config = dict(
    n_layer=13,
    d_model=256,
    n_experts=64,
    experts_per_token=8,
    d_expert=48,
    d_shared_expert=0,
    activation='swiglu',
    moe_layers=[0, 1, 2, 3, 4, 5, 6, 7, 8, 9, 10, 11, 12],
    router_score='softmax',
    normalize_top_k=False,
    routed_scale=3.43,
    balance_loss=0.00263,
    balance_bias=False,
    router_z_loss=0.0001,
    router_bias=True,
    init_std_router=0.00977,
    lr_router=0.000731,
    n_head=4,
    n_kv_head=4,
    head_dim=64,
    vocab_size=16384,
    norm='rmsnorm',
    norm_place='out',
    norm_eps=1e-06,
    positions='rope',
    rope_base=10000.0,
    rope_fraction=1.0,
    qk_norm=True,
    attn_scale=0.125,
    tie_embeddings=False,
    parallel_block=False,
    init='uniform',
    init_std_qkv=0.033,
    init_std_o=0.00647,
    init_std_up=0.033,
    init_std_down=0.0039,
    init_out_by_depth=True,
    init_mimetic=0.5,
    optimizer='muon_variant',
    lr=0.0125,
    lr_mult_down=1.5,
    beta1=0.9,
    lr_head=0.00527,
    warmup_steps=95,
    schedule='wsd',
    decay_fraction=1.0,
    decay_shape='linear',
    final_lr_fraction=0.0,
    batch_tokens=32768,
    seq_len=1024,
    doc_mask=True,
    train_tokens=221500000,
    steps=6760,
    dataset='wikipedia_en',
)
Below are experts of layer 6 (counted from 0) of a mixture-of-experts language model. Rows are named router (the router's row for the expert), gate (a neuron's input weights, with its number), up (a neuron's input weights, with its number) and show model dimensions 0-255. Each number is 128 + 24 x the weight over its row's rms, rounded and kept within 0 to 255. Numbers have three digits each.
Before each expert's rows: a language model's description of what the expert responds to. This comes from a sample of Wikipedia text that the model never trained on.

# expert 57
Description: Proper name fragments. Consonant-heavy pieces inside personal and foreign names and surnames, such as Uche-nd-u, Tische-nd-orf, Dor-ottya, Mo-orer, Bay-lor.
router:116127143112135103125141134178129120079157098156157194118099155169137141145132141126115130123124106165151127104115143144104128116122143130133162134158143109131156148082101135153135129177127193103170135120133086154088161130128110152096158123137156116153101123127105112147140130105155132059104174170095117137146094124116124107134099111108144138116121091106136108142109137142086149112126144111136169114151127087125172117083162106133130175171074132074159121147119104125159075140110145107097138124123160104177114148162169132137131114138146091153087116108154128144132106115119114115099130109111108106131111114147125139100140138134124114129131163156129134113117173121145143170158116111158133125100146141159158098107114161137134123117086165162114110109074113102090143110163134
gate0:110181120158141122128124180126128122164111149080151127124147092111107118129102176150121148072116154124153088126135160150143120146141087123122103128157128159143140150129124139181117124095122125117135138086120114126129113162163104159126124159161121122086088122118120101128127142118112116123134146140118082173117136084144138074170114162091081132092151161133088157135122125133111125167108177092129100122152163148164129126074123069148117132112135138094074107143101149099173097115104114134115106105178145154122113142123140150084164103153098125119105152142145106167114138122115141118117177125152158086124164123086139163133116131151114145123148097146129137135130121125106147120166145158159124152158110167163135141141116147125165115140177101146133124119129116126114150121082137
up0:160116167124109113085131134099114115146127083130151151106156169114152121157092108126113141106135059105139152122098113128115151132132168088118090140102094128113116107071119112171105116141180121121124154155167127108111117120148151137090111113111149119110083116170129159148138183139121093174134107120135118151126093122126105148129139150136117141126119118157149099110158076121116145072073102117104152108161131102098073152133127121145154143113124163146168123164143127121099165128145129120125176120112131117144137123141112101100154136163090119118130146139144163088055115121149111131148126092123116150119114130077167141112137134124177147111106108091126123110152137175174098124171150109174145154132126124152136148135123132128148128126137138152166132150133092154167119136127137

# expert 20
Description: Place and species endings. Final pieces of place names, surnames and Latin species names, such as County, Oblast, dawsoni, Bograti, in geography and biology text.
router:146163128112166093104133142143100109117144102133090119104107176128110101105142161099144141094122122144108127091129112135143139148121139135110132148123084107152155153067083122111088117182139134129160156119141128164123119133136124135098151123120145138091112117140129076124129071117143135087130150124150126107138114110126063098156099142168119172102125123099141107140097139152126141133159148120133166092107123126109202101077150138144099160118110115105124077126125127134108080150161152112123185113144140096144132143174138166114132115152153136134099164113142146153122148119108143112112131144101115124111126081157104173126146113155140065119124146166108130125122130148109174143103095122155150138133093100118155119078083118147138123126111090134109107123085167126096138129123109
gate0:125146133126187165110116163148134135118144081167142077098093139168156139129105161126110154112143163130124140122133131125112128096131126165105141133093118131097135203115167117166097123175127143109181133141126171139128149129134140079177137157142131145168102143140110098067077110155110137175138116132157113091105090107141118139169141169118108143102147087100122146159113126124167142168100145101129152137144139158135125125153125141152112131112155082128140116139116119079154151134148154160133145116140095139153177132149123106109137166120129131154113131093111111127142120127119121154117128133124166154113143132134128113117147139124105107124152140141116132148172135117141136133082168132161130109172170105141132135107103153121093117114129114140078101128121188142148073163150099
up0:174119097112087154137119090158117126167132140107119129106097119131114158153140109133118170115132090164116161117127108125091140090128115100110136117097109120113093114099163128123068122110117136147130164124168119143117124158079083145152110120100097131118141110137135118094117133148137135133141127130148149123121115099152125137134128130128179139142111133182100139166083130093182133104113085104099099142138104128147152136159104168110115091122131119168137170162136113120136112146120133125147151115143112118143124112122065143092093119185164171143137092136114114115153111121089174146144129143117122171159131078144108135120131141092106116070142117150104128156098127091156128160117111119163140098122142091122077140123071090121129125161158103169146114125098116126096134103114080

# expert 34
Description: Name-ending pieces. Final pieces of surnames and place names, such as -ley, -ville, -son, -ini, -ton, usually followed by a comma or parenthesis.
router:123096108120163110131166132151109107110173094148122162092127152140146096134139183137130141106092108140124117102086129132102142132164125124114130101127116100160144165079082122149096181146139171118146146135137103155092166139131108125123172148153184124125092158151124126102135126118113150113124148130085112124119095111117106082178133107144138173091111107114153115135081141139108138108091166101153155115114060099123144123105165096129152140099120113074124115114129140117134097145160136122125140129112158116143098129162148118119143104136162159143099117128129133137145126128122122138116153118148098112148134088139165179166146108173166100130163167149142112124146153144109134108151138118139125148119096142159197074136097139127134129131110172147136121113092134157120128133168089
gate0:091103109098151149115111154124139147121158113140136128149123145162111117079094187069160197116127127121130096156139165136129113115129152109152126152130112126115103159113191094155138085125129123153117137153148156139117136114098116091084142135142118121146124147164114118130084130113122148136139139103142125113149147053127156122122149099090152131138138139105115180109152089107111108171099135138100145128142093133136104142144181083117150115099123148136119107110115098108115115108159126119161150124081108141127101101136125098105117115141158131111136106137151128097149162088121149120109113137148086108162142119094098126129127145096111207148127120151110126076152151147143132147092129086096129136118168169120146105121199143119136127140117153154113118145109153122132142144167093
up0:128108141148119150106132105187148113118139092105181118175136147164137156114105088144159117123132135149108145090137151139131113130136099143130185104110137159143098147107111126093119161079102107171109141162106109098125118156149164129130115146125084148167169117113131139151119138147131150130154156128133142104120100128147107068143137152081147145133125135108163090136136112113125123135141109139172083150163129130147140147117117130129116148105105079079136128143103139168149120140186126105103115111082102140098100141143139116153152118117129142072143115101155108145117103151118166149173166121168129152170148168115130115167152077118122116103129133126144142110115139105142088157156131081177106157134131144134132123108148139124126122115171154076082116166112130154097132087124116